From a checkpoint of a small mixture-of-experts model trained on Wikipedia.
Size: 11 layers, width 96, vocabulary 1743, 2.41M parameters.
Experts: 12 experts in each of 10 layers, 64 GELU neurons an expert, 2 picks a token, a softmax router, a shared expert of 128 neurons.
Training: a variant of SOAP for the experts, 264M tokens, 4027 steps.
Below are experts of layer 3 (counted from 0) of a mixture-of-experts language model. Rows are named router (the router's row for the expert), up (a neuron's input weights, with its number), down (a neuron's output weights, with its number) and show model dimensions 0-95. Each number is 50 + 10 x the weight over its row's rms, rounded and kept within 0 to 99.
Before each expert's rows: "comes after" lists some tokens at least twice as common just before its tokens as in all text; "raises" lists some tokens whose logits its average output raises strongly, later layers aside. This comes from a sample of Wikipedia text that the model never trained on. Tokens count by the router's weight.

# expert 1
comes after: " the", " a", " and", " to", " of", "'s"
raises: "a", "in", "am"
router:62 49 32 56 45 47 53 58 35 43 46 48 45 63 52 65 75 53 51 73 46 58 42 45 40 50 27 52 54 34 56 48 53 51 46 48 38 45 46 49 65 47 60 58 57 52 53 51 65 41 61 56 48 53 56 40 40 36 65 55 71 56 44 60 60 64 48 53 39 40 42 64 32 32 46 53 36 39 49 70 45 35 57 49 41 46 33 50 47 37 44 43 53 57 39 63
up0:61 30 40 49 54 45 56 27 63 52 58 54 61 48 53 48 72 55 55 43 43 62 52 48 54 64 60 70 37 40 49 51 47 43 58 41 54 49 23 49 64 64 72 45 54 41 58 56 48 50 48 51 65 51 52 51 46 40 48 45 45 63 50 50 53 33 60 41 31 55 66 40 52 41 45 44 40 46 38 55 46 54 60 49 65 58 30 60 68 42 49 42 73 46 53 43
down0:47 57 59 41 59 51 58 35 64 34 50 67 35 27 62 64 54 41 63 53 50 57 40 48 38 47 39 63 33 46 48 50 54 57 58 46 53 58 44 70 36 47 46 28 49 52 73 53 47 45 38 64 46 64 56 35 47 48 36 47 35 48 33 47 40 36 49 48 54 65 51 31 54 37 55 39 50 54 53 57 56 50 60 68 65 38 57 57 51 53 58 62 51 45 56 54
up1:54 47 24 53 47 57 65 50 51 43 79 41 56 65 52 62 45 56 42 51 49 58 54 43 28 41 54 49 56 55 28 47 59 43 37 54 50 49 47 49 63 44 49 52 51 55 47 57 56 61 65 49 53 56 43 67 44 35 62 56 40 43 54 46 58 61 56 62 33 39 60 60 39 57 52 55 55 47 60 78 54 44 42 55 60 41 24 49 46 33 39 47 60 58 54 54
down1:56 40 32 52 45 39 59 51 61 41 52 62 38 51 31 59 48 52 61 39 44 56 50 54 57 70 53 36 34 61 43 55 63 43 48 50 37 60 50 42 36 52 40 60 49 63 58 33 53 59 49 50 55 76 44 51 65 41 56 68 55 53 53 46 47 68 47 59 71 69 59 46 34 58 49 71 56 58 61 64 50 43 58 55 66 46 56 43 37 39 50 44 56 54 60 48
up2:47 28 76 57 53 40 45 54 52 45 55 43 56 61 63 67 47 63 49 62 36 55 39 43 50 48 33 31 63 51 44 52 49 55 42 40 29 52 63 48 44 60 66 53 58 59 40 44 64 50 74 29 41 40 58 69 42 43 55 38 64 50 47 55 40 59 58 63 47 70 43 52 33 51 55 51 45 35 54 43 47 54 41 52 46 44 46 48 39 42 52 44 48 47 61 43
down2:62 63 55 46 64 57 34 46 44 41 41 35 62 63 52 46 51 49 57 66 57 50 37 53 46 51 45 63 49 39 56 68 49 38 42 64 51 34 43 37 52 44 64 47 47 40 43 62 64 64 50 62 71 55 63 47 49 42 41 49 33 35 55 44 41 33 68 40 48 54 58 46 32 71 52 70 48 62 65 43 52 45 45 62 52 36 47 48 42 56 53 45 44 36 59 49
up3:51 48 40 59 52 39 69 65 61 42 63 54 25 47 41 51 54 47 48 63 51 57 44 46 40 50 56 50 51 49 38 63 52 50 54 52 58 60 59 61 53 47 42 61 43 47 47 43 53 55 76 39 49 44 59 63 36 39 62 36 55 21 58 65 50 47 52 44 44 37 61 58 50 40 50 73 27 36 50 61 51 50 24 46 45 59 49 55 35 53 44 39 51 56 41 45
down3:40 37 42 52 31 57 59 50 44 52 51 68 41 67 43 60 73 45 35 49 59 65 56 43 58 48 32 51 46 49 55 47 57 50 50 55 68 35 51 65 43 53 42 43 67 47 66 48 45 60 58 55 57 49 38 59 43 43 71 40 57 38 39 56 45 62 54 41 53 67 45 42 54 40 27 51 48 49 37 57 66 42 51 56 35 56 48 44 34 47 48 55 68 42 42 66
up4:64 27 52 57 53 47 54 57 61 64 42 51 53 58 63 64 52 66 56 45 58 49 52 40 48 55 24 52 51 36 44 34 54 55 62 63 44 58 61 35 69 60 32 44 48 68 41 43 33 45 52 49 42 46 49 60 59 46 62 41 61 53 59 58 71 60 69 53 44 57 30 54 42 54 45 44 51 54 55 50 52 59 41 57 54 64 28 57 45 36 46 59 44 47 59 39
down4:66 52 50 44 49 51 60 48 50 68 63 63 44 47 54 46 55 55 34 31 50 56 52 37 43 46 52 46 59 45 40 52 32 43 39 78 45 31 54 54 49 65 44 46 57 61 57 54 48 63 56 41 50 51 59 52 52 50 56 62 41 55 61 56 62 29 65 64 58 38 39 40 59 60 41 51 45 43 60 51 30 36 36 43 60 63 58 68 52 34 64 63 53 64 51 53
up5:26 41 45 46 35 28 52 65 47 58 60 56 60 49 60 38 45 46 41 52 62 65 59 63 56 47 42 44 50 61 48 54 53 52 53 37 42 71 46 50 40 51 53 48 49 64 56 68 63 62 41 32 58 39 58 65 48 48 51 55 52 45 54 66 35 62 45 40 56 47 44 71 34 47 49 52 32 53 51 51 45 41 55 54 60 49 61 40 55 34 52 53 41 56 37 78
down5:54 47 54 59 39 38 37 61 75 69 44 45 58 52 67 53 51 60 45 64 66 59 62 46 42 34 50 41 36 43 66 59 44 58 44 35 52 59 37 57 36 48 46 52 60 49 47 54 51 45 57 51 61 56 50 73 55 51 54 57 48 55 32 59 58 54 44 59 41 50 55 48 50 56 60 37 50 31 70 44 67 28 52 39 59 52 50 39 48 56 39 51 71 42 54 66
up6:65 53 46 44 33 47 55 48 60 56 43 45 40 45 53 61 69 39 42 58 36 55 42 64 48 46 26 66 62 57 40 33 42 46 51 54 62 52 51 53 46 53 43 51 61 40 37 52 43 60 74 64 55 48 61 41 42 53 47 61 50 80 60 59 51 57 51 50 46 53 56 53 39 56 54 50 60 37 31 56 54 34 42 61 44 46 41 36 31 50 37 66 41 48 35 47
down6:72 47 72 61 48 47 38 39 43 45 50 40 42 42 44 36 47 60 48 50 43 83 41 41 52 53 41 61 47 56 49 43 57 66 54 54 43 34 41 38 44 54 27 47 81 44 64 45 49 51 57 50 40 55 50 48 50 56 60 37 51 59 59 51 38 49 61 56 56 41 48 55 43 51 51 51 43 49 31 61 52 38 40 50 62 35 31 39 38 36 44 60 53 49 47 54
up7:55 49 43 43 46 61 43 64 43 43 49 52 52 49 63 47 42 62 51 49 44 53 62 55 44 39 52 26 63 53 72 38 41 46 44 43 40 55 47 41 46 51 33 58 52 43 40 43 38 40 40 53 43 55 39 33 45 72 52 50 56 42 43 48 64 61 59 65 44 48 48 57 80 45 57 67 48 62 46 39 47 54 64 52 44 21 58 57 44 72 57 60 46 43 43 46
down7:41 49 41 62 43 59 54 57 50 40 63 60 60 52 56 48 50 34 56 63 56 45 46 56 66 65 43 48 40 38 52 56 50 28 62 55 48 33 40 45 47 40 43 59 21 45 64 40 47 52 53 41 68 45 37 13 37 53 42 46 53 48 40 49 57 45 52 53 45 44 57 60 55 46 55 36 42 47 43 46 68 45 35 53 61 55 46 48 59 49 51 41 61 26 53 55
up8:56 47 54 37 44 50 39 39 42 45 46 60 50 77 53 52 50 50 49 50 33 44 58 46 28 66 55 57 58 38 45 37 50 59 44 46 27 54 47 51 37 38 36 49 69 61 43 59 32 52 53 48 35 60 39 44 50 55 54 45 49 35 47 58 66 53 34 59 47 34 53 70 48 39 68 57 57 63 61 50 49 27 52 42 53 55 42 41 41 44 43 67 56 55 58 43
down8:42 50 56 34 49 62 49 54 60 48 42 65 43 33 58 51 29 51 76 53 29 58 46 48 46 56 67 66 53 49 58 60 39 52 30 58 57 47 37 50 41 60 44 52 48 60 59 59 36 55 45 39 44 45 40 71 55 59 61 48 45 52 54 49 54 42 24 53 58 55 56 65 59 54 61 43 38 60 51 57 46 59 40 42 38 44 61 28 48 47 47 57 37 56 59 66
up9:45 44 53 43 43 45 44 55 53 40 59 27 41 55 53 71 50 54 55 43 50 55 58 49 53 56 56 46 57 42 58 55 52 48 57 46 52 54 60 50 62 28 79 46 62 45 46 60 54 27 46 34 51 46 63 41 38 50 58 52 59 58 42 47 34 61 56 52 50 42 47 67 36 31 62 70 24 53 33 43 52 44 53 29 50 56 47 54 63 39 53 34 60 48 57 53
down9:54 59 31 44 54 64 38 67 51 60 38 67 58 66 55 60 45 43 62 46 48 45 54 59 50 56 64 51 49 62 39 55 41 51 63 55 59 53 62 47 37 42 54 58 35 39 44 58 52 42 34 54 48 54 55 53 64 48 46 31 50 72 32 56 58 67 42 33 58 58 66 56 54 39 55 67 37 59 45 52 40 59 49 49 62 54 57 52 65 43 42 47 73 62 64 52
up10:58 37 46 42 25 56 62 61 60 51 42 43 64 61 36 73 45 46 55 45 74 34 31 60 52 52 40 50 60 52 51 45 53 41 41 55 64 59 47 46 70 45 53 49 49 52 44 36 46 33 50 54 48 63 62 43 51 63 44 61 62 49 42 45 42 52 46 36 48 38 50 69 48 51 54 45 47 58 52 33 67 53 59 53 56 36 38 51 40 60 34 48 66 57 50 70
down10:51 56 39 28 56 49 72 57 45 58 43 55 45 35 64 57 47 64 65 66 42 46 37 64 57 48 43 42 68 51 46 47 33 30 56 67 54 40 64 49 58 28 44 56 64 44 52 54 57 40 48 54 64 44 48 64 37 50 53 46 46 59 53 57 30 54 47 56 40 35 47 50 71 68 40 61 60 49 44 44 47 37 51 56 47 46 54 34 55 54 55 67 51 54 41 54
up11:54 48 30 42 44 57 50 69 32 38 45 43 65 64 56 51 44 45 44 70 41 72 49 39 48 41 53 43 64 69 40 52 56 56 58 52 30 54 54 53 56 35 60 61 63 64 49 36 40 52 53 60 43 50 53 46 56 57 50 63 51 39 46 66 43 62 76 59 67 55 55 67 28 49 47 44 50 43 50 59 35 43 49 41 47 46 43 58 52 51 50 37 57 37 50 53
down11:38 38 56 61 59 66 65 67 55 47 48 47 70 48 48 59 56 53 57 55 44 56 42 63 49 57 30 53 56 59 51 43 52 56 49 63 57 67 45 41 67 70 45 37 45 57 44 33 39 46 36 58 51 46 44 44 53 60 48 62 61 49 53 59 40 63 52 52 30 62 67 50 55 54 41 36 49 27 36 51 47 55 45 38 38 59 56 42 40 44 64 57 50 71 40 62
up12:46 50 48 58 60 46 57 54 45 41 50 55 48 70 46 52 54 56 53 53 35 42 47 58 23 64 35 49 57 64 54 50 50 39 49 58 50 53 70 48 42 51 55 75 35 41 67 56 43 52 44 50 46 39 43 67 40 46 68 55 47 47 66 38 49 53 49 47 21 39 49 55 43 42 47 53 41 64 55 59 53 27 63 53 42 40 36 40 29 51 57 46 45 45 40 37
down12:64 44 41 45 38 45 45 49 42 58 51 41 66 45 53 52 43 38 57 58 62 50 42 28 45 52 71 55 38 42 37 30 62 44 43 54 55 66 49 63 61 40 58 54 50 53 57 56 36 49 67 47 71 37 62 43 47 32 34 35 62 48 45 74 60 38 44 47 64 55 52 45 56 57 59 46 51 56 45 45 59 66 49 36 61 52 44 71 59 48 47 40 48 37 53 43
up13:51 45 46 32 56 37 49 42 49 50 50 57 40 58 49 45 54 67 51 60 42 56 45 38 38 43 48 56 62 48 59 43 43 35 45 39 54 40 55 56 32 38 47 53 49 62 54 34 63 53 61 41 44 67 42 51 47 49 69 52 63 53 51 51 58 77 49 72 26 55 67 62 40 50 49 72 42 57 48 53 48 63 48 34 33 55 41 64 40 40 52 36 37 54 51 53
down13:54 37 57 39 50 66 38 37 68 45 63 39 37 50 63 45 56 51 54 51 51 42 51 41 62 46 63 54 62 60 34 64 34 59 49 53 42 45 56 55 43 45 59 45 47 54 35 32 54 69 56 46 65 56 50 47 66 64 43 50 48 51 45 35 46 38 40 44 50 44 46 42 34 68 28 63 29 70 55 39 52 51 46 55 57 49 62 42 44 44 42 45 42 47 29 42
up14:61 37 45 56 52 37 67 51 51 49 56 49 59 50 57 67 68 44 48 68 47 58 52 58 40 71 40 36 51 38 35 51 47 54 38 57 38 54 45 47 57 46 46 57 61 47 56 29 32 62 70 39 35 50 43 49 39 30 60 36 41 53 43 39 47 37 48 61 55 58 44 51 62 30 51 63 43 36 51 45 43 43 59 61 46 55 47 40 64 54 60 62 58 40 49 66
down14:41 47 63 55 54 67 36 47 57 62 33 50 18 53 47 43 38 53 52 41 52 52 51 34 41 45 50 47 27 50 52 55 63 37 50 59 50 29 57 54 53 48 60 53 54 42 63 69 45 49 55 49 58 39 52 61 51 29 35 60 55 53 68 50 50 67 51 45 27 46 50 49 46 57 44 49 49 44 62 63 65 70 68 55 47 47 50 47 63 51 51 43 57 37 61 50
up15:50 50 51 49 48 46 45 64 48 36 43 45 48 57 52 41 65 46 43 58 52 57 53 39 47 62 43 51 57 30 67 48 66 52 40 26 56 50 52 47 62 23 55 62 55 46 37 45 55 36 56 61 56 54 42 41 47 60 64 75 62 61 42 56 50 54 61 58 51 67 51 48 40 42 52 55 43 47 51 52 66 43 43 37 29 56 32 53 62 70 31 60 63 54 43 44
down15:49 51 54 59 42 62 44 55 31 53 67 47 37 61 42 47 52 51 50 54 55 59 43 53 58 61 42 55 48 38 50 58 70 61 53 43 55 31 48 32 51 44 48 61 55 50 28 56 38 57 39 55 39 40 53 42 45 63 51 56 59 53 43 35 74 50 42 52 44 53 64 34 31 61 35 54 53 57 36 63 58 64 61 40 64 52 49 47 53 32 39 64 75 56 49 55
up16:70 56 26 55 40 50 43 30 45 54 49 44 52 61 55 55 55 45 44 57 49 45 70 75 49 63 52 37 55 42 76 55 60 45 40 39 38 38 50 58 56 53 61 59 60 50 63 46 66 22 49 62 50 50 50 27 53 46 58 50 53 49 58 42 47 54 58 61 55 48 33 41 56 48 48 42 48 57 66 54 49 49 53 60 46 38 41 42 44 51 55 66 65 48 58 62
down16:38 59 56 48 59 32 49 36 67 50 42 42 56 63 38 36 36 30 50 51 62 54 56 34 44 53 53 43 35 61 39 55 40 71 58 55 54 67 74 51 48 45 43 58 53 60 34 56 53 51 61 60 53 44 48 49 62 59 54 70 48 51 55 32 44 43 48 30 62 39 47 48 56 61 42 56 41 30 59 46 63 43 38 53 47 58 49 55 61 45 42 41 46 65 44 46
up17:44 49 61 49 57 35 70 44 58 55 61 44 49 61 45 45 65 43 53 57 60 32 50 37 31 42 49 58 39 48 30 36 65 51 39 58 43 52 52 38 73 41 53 58 32 40 53 52 48 63 40 50 28 53 50 51 42 71 61 39 53 39 44 57 61 52 41 41 43 53 55 65 50 42 31 61 46 37 59 49 33 49 41 54 57 61 48 37 49 47 52 54 42 66 62 42
down17:39 45 61 50 30 26 55 72 44 60 52 57 49 54 40 65 45 55 69 54 64 35 48 52 48 50 52 54 48 28 55 53 46 54 55 59 40 42 47 38 63 38 54 41 48 60 58 49 56 57 48 49 25 49 57 50 61 43 64 61 54 58 39 40 37 55 58 69 53 31 51 45 52 60 45 40 51 58 38 43 34 59 47 65 45 35 42 46 68 65 49 48 64 41 50 46
up18:55 47 60 60 52 53 57 48 50 53 61 33 48 60 38 47 58 46 69 43 38 41 62 44 48 44 46 23 53 47 40 53 47 42 46 45 48 46 45 39 53 62 36 55 53 45 52 60 51 56 49 60 51 37 44 63 43 54 58 35 53 44 56 45 62 60 72 36 43 53 35 66 51 54 49 35 43 57 55 59 62 29 68 62 50 60 43 46 51 69 51 40 15 61 46 41
down18:58 63 49 38 42 56 56 41 63 48 48 41 41 61 51 41 44 52 54 34 41 55 48 51 36 56 45 35 66 47 56 40 48 45 63 38 57 56 42 32 38 48 69 39 50 37 44 43 53 41 48 48 29 64 42 49 66 53 50 49 46 42 57 47 46 72 46 43 55 55 65 47 57 73 44 56 42 54 45 62 58 62 54 66 52 54 70 49 44 53 44 39 21 65 34 55
up19:68 50 31 64 42 59 68 39 16 45 62 51 60 63 53 50 49 53 61 49 57 46 54 54 47 51 35 56 53 35 64 60 39 55 38 36 37 39 50 51 52 50 47 62 50 44 51 48 59 31 38 59 48 36 60 48 42 56 54 37 72 45 57 59 45 39 48 38 52 44 51 50 39 60 52 56 47 49 57 46 63 47 44 44 44 44 36 57 44 65 37 32 45 61 43 72
down19:52 49 47 33 66 63 44 59 51 54 68 54 73 57 61 56 47 51 55 49 59 48 47 42 32 65 52 57 43 37 57 51 51 43 60 54 56 58 69 49 41 45 45 46 37 50 54 51 63 30 44 32 33 61 57 63 52 59 49 57 46 29 57 49 45 30 59 56 54 67 60 63 48 51 51 47 58 52 56 50 61 48 63 32 52 34 53 38 56 72 63 48 57 71 53 53
up20:58 45 56 50 50 56 54 52 40 52 45 40 39 60 40 56 45 49 60 46 70 50 54 65 34 43 35 43 76 52 47 37 57 63 41 67 53 55 49 41 47 49 56 63 53 39 31 39 59 35 46 73 37 52 68 41 41 61 55 43 63 22 63 48 45 53 62 42 58 41 39 43 48 49 59 59 40 46 65 62 54 38 63 56 57 45 50 55 56 45 46 54 42 63 35 57
down20:58 56 23 52 56 48 43 62 42 38 53 36 45 37 52 59 59 49 54 28 53 50 56 55 70 38 47 60 39 46 49 37 54 56 50 56 64 49 69 45 65 44 66 45 67 33 52 41 58 57 59 51 55 43 61 61 56 64 50 48 51 41 54 60 60 37 47 47 66 47 42 31 48 45 73 52 38 45 43 43 51 55 55 39 34 50 54 64 47 52 65 53 42 42 24 52
up21:47 54 38 48 56 39 57 69 42 48 50 37 51 39 53 47 39 58 52 48 33 61 64 40 40 51 48 39 27 38 33 54 50 48 58 62 51 42 56 48 66 43 60 48 53 59 39 55 46 73 61 48 66 55 56 51 60 46 57 60 45 49 65 56 52 47 49 61 43 26 55 53 56 19 59 63 48 54 57 52 63 46 49 40 38 59 33 41 58 60 55 41 56 66 64 43
down21:47 46 50 41 46 42 41 56 63 51 60 51 51 34 43 48 69 35 34 66 67 47 38 42 65 44 45 56 48 62 61 48 64 60 42 60 39 60 50 58 33 55 60 55 53 60 41 76 46 50 48 50 32 35 50 49 47 66 56 53 59 68 32 75 48 37 56 42 38 48 45 64 47 67 57 43 53 53 45 53 50 51 47 71 52 40 44 55 67 53 56 52 40 59 46 60
up22:41 40 27 61 50 39 54 30 39 48 47 48 71 47 39 35 74 54 49 55 63 46 40 51 48 51 47 70 66 41 58 48 40 49 41 35 47 54 62 45 68 51 44 33 33 48 51 60 44 40 44 45 53 51 63 50 52 35 47 50 43 45 46 56 40 51 65 35 36 44 51 63 30 68 62 47 53 43 54 70 49 57 66 51 56 50 46 43 63 54 56 49 57 36 50 53
down22:51 67 58 41 54 67 50 63 59 29 65 46 34 47 56 51 53 41 67 45 43 50 55 59 45 64 61 47 41 59 53 58 59 46 65 45 37 51 56 69 46 40 43 56 40 44 51 26 63 52 43 52 50 48 40 40 46 58 47 59 30 41 59 58 51 46 29 44 63 52 37 40 62 27 43 60 45 59 33 38 47 55 30 50 50 57 49 59 38 64 54 55 47 56 36 56
up23:59 59 37 43 53 41 48 35 42 50 63 47 50 68 54 56 43 39 57 66 33 48 54 36 44 59 35 67 48 55 43 53 40 58 44 51 58 41 29 56 51 49 71 59 63 52 67 51 61 45 51 55 62 58 45 31 66 25 65 44 39 34 54 62 46 31 55 73 51 64 45 37 46 42 66 49 55 49 44 49 59 48 44 49 40 39 45 52 54 40 45 47 45 49 40 49
down23:63 54 47 50 52 47 52 64 45 68 53 53 55 55 47 57 57 42 47 48 44 65 31 53 60 24 53 48 47 60 63 52 46 54 38 55 45 42 33 49 61 46 64 55 73 52 51 51 33 56 47 76 51 65 69 61 42 58 47 26 50 38 37 42 41 57 41 38 32 51 55 59 59 63 50 48 64 53 31 35 58 35 55 48 38 50 50 49 36 46 54 49 53 51 56 56
up24:46 64 37 51 58 36 67 49 60 40 30 42 57 64 36 46 51 34 43 57 62 52 57 62 33 36 49 48 48 45 59 52 67 44 51 34 38 44 51 40 52 48 54 52 63 33 34 50 51 35 53 50 48 45 43 40 60 55 46 49 76 53 66 52 58 53 46 46 52 47 53 66 54 54 55 53 51 62 63 50 47 43 38 59 57 60 29 69 50 76 34 40 55 59 52 46
down24:52 53 55 68 57 68 47 50 63 62 53 22 67 47 46 46 48 60 42 58 51 41 46 40 42 25 51 57 33 30 57 45 38 46 56 46 49 42 48 38 53 31 69 61 67 46 53 41 63 64 66 51 46 59 32 41 48 51 68 44 50 59 36 42 51 60 54 48 59 41 44 48 49 61 62 51 51 53 42 40 44 29 50 51 35 48 35 52 46 63 43 42 45 58 51 53
up25:58 32 45 54 66 55 39 36 42 39 64 45 51 56 43 59 35 81 40 43 51 56 29 59 56 54 57 57 55 56 46 58 55 60 49 46 35 60 38 55 42 58 66 54 68 57 51 66 54 73 57 36 40 46 79 55 59 47 60 63 53 51 39 62 40 59 62 56 59 50 47 54 43 43 38 56 48 41 64 57 62 47 49 54 42 41 36 55 48 44 47 45 55 58 50 50
down25:41 53 60 51 53 55 30 57 36 54 55 55 46 53 45 61 46 66 46 34 55 38 51 27 52 64 43 48 41 39 38 50 46 78 51 52 50 43 46 49 42 48 49 61 57 43 39 57 75 61 57 40 43 43 59 44 49 43 48 56 48 45 36 37 53 44 46 35 65 42 55 38 39 52 51 31 65 49 64 46 70 64 61 56 33 71 55 66 42 40 57 53 55 50 54 46
up26:44 48 30 57 61 41 58 35 47 53 40 41 44 55 44 72 49 58 56 66 52 67 59 32 49 60 25 47 56 53 64 52 46 49 46 39 53 43 57 71 70 47 54 66 50 57 55 52 32 56 61 54 61 36 58 47 56 50 32 39 54 36 57 40 56 48 61 59 53 38 26 54 42 53 50 33 36 63 45 45 36 57 61 51 58 43 62 54 45 53 44 46 49 47 51 64
down26:37 54 49 70 50 62 48 51 45 57 53 55 59 59 56 56 66 28 37 31 70 44 54 61 46 53 46 42 38 56 42 45 50 49 53 44 45 47 52 45 33 45 44 52 56 54 49 41 69 45 70 45 56 73 56 38 51 54 52 39 44 62 37 56 52 50 36 66 34 42 47 47 43 49 64 45 39 48 35 67 43 66 70 40 32 28 42 55 54 55 55 57 49 54 58 50
up27:62 55 32 55 50 43 63 30 51 54 60 39 40 57 65 59 44 48 46 54 54 53 50 43 65 67 41 54 56 43 75 59 49 51 43 35 58 66 53 40 64 38 49 55 61 53 51 40 58 67 48 42 63 36 55 68 33 43 45 40 54 61 53 44 52 41 55 47 39 46 62 53 42 46 39 45 40 28 50 58 57 43 36 55 56 48 33 50 51 62 28 50 54 31 59 49
down27:42 44 50 55 41 48 39 59 55 51 56 35 44 60 46 38 45 56 40 55 53 62 52 69 53 51 60 49 55 44 64 59 57 32 43 44 42 67 49 63 33 45 43 63 60 48 35 46 56 45 36 52 40 63 46 71 41 57 42 57 34 42 70 80 53 55 52 48 47 57 63 45 40 43 60 48 42 46 41 51 43 60 27 55 44 59 36 64 41 51 54 35 48 44 46 29
up28:64 55 47 58 23 45 48 34 42 49 43 47 62 54 57 48 63 45 64 37 61 61 35 31 73 51 40 45 47 44 51 41 42 57 44 67 52 55 69 45 60 44 55 66 38 72 61 37 53 39 61 56 50 38 53 51 43 49 46 58 42 65 33 51 44 35 65 49 54 49 43 47 59 47 36 47 37 37 36 62 44 47 61 51 57 59 42 54 45 53 35 40 45 44 53 49
down28:43 62 59 60 46 55 58 41 45 51 54 49 58 65 38 70 42 58 62 60 70 40 60 65 38 55 39 47 43 47 54 57 36 40 57 47 51 48 32 58 54 66 44 72 56 57 45 51 46 43 30 65 46 50 43 54 39 33 49 50 63 49 63 36 55 64 55 46 63 50 64 45 35 27 57 65 60 50 58 51 34 54 54 30 46 44 57 42 48 48 62 45 62 57 36 52
up29:51 69 47 61 52 38 37 47 51 55 51 61 66 43 48 50 44 47 45 60 34 34 40 67 49 53 69 57 64 52 38 52 55 54 53 46 32 72 42 53 43 48 45 51 41 47 47 65 66 39 57 58 46 61 50 50 42 38 58 56 54 48 24 42 55 63 63 51 52 39 56 60 29 50 39 68 60 53 43 66 52 34 66 31 52 51 50 43 62 53 41 56 39 62 50 42
down29:52 54 46 40 47 42 55 68 56 54 58 47 38 48 42 48 36 54 82 59 49 59 55 43 56 54 40 51 43 54 42 53 51 67 62 62 50 64 45 55 50 30 49 56 41 34 40 49 51 40 59 39 55 27 51 26 67 43 62 44 27 65 35 49 55 46 52 52 65 47 46 51 54 62 57 70 47 47 52 58 38 51 58 46 69 47 41 32 44 47 52 48 39 51 38 55
up30:60 51 56 55 40 47 74 29 61 46 52 63 50 36 46 55 46 54 41 62 60 45 58 51 40 65 49 58 67 44 50 53 55 70 54 47 45 50 56 54 60 31 29 48 43 47 46 63 61 37 58 52 25 44 61 59 37 57 55 31 64 54 49 48 55 65 49 55 41 36 66 49 39 44 33 41 55 55 43 57 42 53 61 67 60 60 47 50 44 39 40 40 48 55 47 33
down30:60 57 51 33 47 60 61 53 58 45 52 45 51 53 37 48 34 50 50 44 49 50 39 52 36 45 62 48 56 54 42 26 63 61 37 48 47 48 49 60 49 48 45 29 39 62 46 56 41 57 29 48 49 37 69 48 50 51 50 50 26 43 50 55 45 34 57 33 63 50 44 46 27 63 40 38 60 40 59 51 48 51 47 71 33 34 45 74 42 53 43 47 51 35 47 60
up31:54 56 37 60 44 42 42 47 58 59 57 51 53 48 26 28 46 37 48 46 59 76 53 59 57 67 51 47 73 52 56 44 54 53 59 65 42 63 46 55 49 51 27 49 48 36 59 36 44 37 59 59 49 62 40 46 59 42 61 63 52 73 43 44 52 49 54 69 41 46 48 55 44 50 65 54 51 49 42 65 40 40 47 65 49 48 50 71 47 55 38 50 64 63 49 52
down31:34 58 60 43 53 41 52 39 46 45 30 49 42 17 35 51 35 34 60 52 62 60 61 52 56 49 46 45 50 48 51 47 53 49 49 58 58 39 56 65 73 48 50 41 52 52 70 53 59 71 39 36 66 42 63 46 59 50 51 50 43 54 48 65 45 42 50 70 33 45 61 48 53 58 48 43 58 46 45 58 66 65 44 61 41 50 55 46 53 51 51 56 60 28 41 56
up32:51 52 54 57 73 36 50 60 43 52 46 39 62 60 39 58 55 64 48 47 48 56 39 60 51 50 44 35 51 67 53 43 57 56 45 39 44 50 48 65 65 50 60 57 53 36 50 44 42 51 74 44 41 51 52 47 52 49 39 50 44 47 41 45 58 61 45 52 26 53 47 67 27 35 57 39 44 44 64 54 56 46 70 26 56 54 70 33 34 51 59 58 42 39 37 49
down32:52 56 56 55 44 56 37 31 48 58 28 65 48 49 64 49 44 57 51 51 31 60 52 57 59 65 76 50 42 33 46 43 43 61 37 55 36 46 41 37 48 52 42 36 51 61 62 48 40 40 38 48 61 42 40 42 37 48 56 43 47 51 41 46 38 63 45 72 36 56 57 45 58 42 52 59 40 48 61 61 65 40 50 51 55 34 61 75 50 50 39 60 41 46 55 55
up33:72 63 47 49 52 34 51 53 49 65 44 62 52 53 41 47 41 53 57 69 45 44 55 31 31 39 36 51 47 47 48 60 48 64 37 48 47 60 37 63 55 72 48 53 37 60 47 47 57 53 62 54 50 52 39 32 37 53 62 40 45 60 59 49 61 46 63 42 42 42 58 54 53 36 54 40 54 46 40 61 43 33 47 54 58 25 31 39 29 46 54 60 64 50 46 50
down33:56 41 41 50 47 62 40 57 43 54 56 39 55 37 45 60 40 45 49 48 29 58 61 50 58 53 59 58 41 54 48 61 57 53 65 65 44 46 48 57 58 48 32 51 57 56 46 69 29 51 49 53 44 56 42 36 49 38 31 65 59 34 59 42 44 47 56 56 52 42 43 33 45 45 50 52 47 51 37 68 39 67 49 65 32 51 66 36 42 52 40 39 51 36 33 26
up34:37 48 33 63 50 36 52 42 42 47 53 39 66 53 52 48 53 45 48 81 51 35 58 41 31 28 36 48 59 41 50 43 49 39 43 58 28 47 61 41 47 67 57 47 57 55 62 64 52 34 45 54 58 58 53 41 45 65 59 45 57 58 48 54 60 60 42 48 46 38 45 46 49 57 44 31 35 66 45 54 57 32 71 53 61 59 44 61 44 50 49 37 57 44 45 54
down34:32 60 36 75 56 54 52 53 44 38 68 32 45 45 56 43 61 35 47 41 70 45 53 52 50 35 56 46 47 48 53 53 39 39 41 60 44 51 56 41 57 60 47 29 52 59 58 65 53 47 62 61 41 48 43 35 47 60 35 54 43 54 49 47 62 48 47 39 53 33 40 30 67 42 36 30 52 61 49 60 63 39 62 41 45 62 49 68 46 41 49 49 59 53 57 49
up35:55 34 57 62 54 53 39 55 45 54 44 46 58 51 57 57 53 51 42 51 50 61 48 64 47 60 40 55 35 58 53 43 51 50 47 34 52 54 60 67 54 47 52 47 70 47 56 40 60 32 68 36 61 47 49 33 24 45 69 55 68 59 60 52 63 67 58 42 65 57 52 49 56 39 46 40 54 33 52 57 26 71 51 59 44 38 40 53 46 63 59 63 52 43 38 55
down35:58 50 52 61 51 62 41 57 55 53 33 61 35 42 56 54 61 57 37 54 44 62 56 59 38 52 42 51 30 52 63 52 43 50 50 62 63 51 57 54 43 43 49 45 58 43 45 39 39 28 47 46 55 48 59 45 35 52 55 49 75 44 51 40 45 42 44 35 57 42 72 38 54 62 74 38 55 42 47 78 50 45 43 39 59 42 48 54 54 51 62 47 53 37 76 41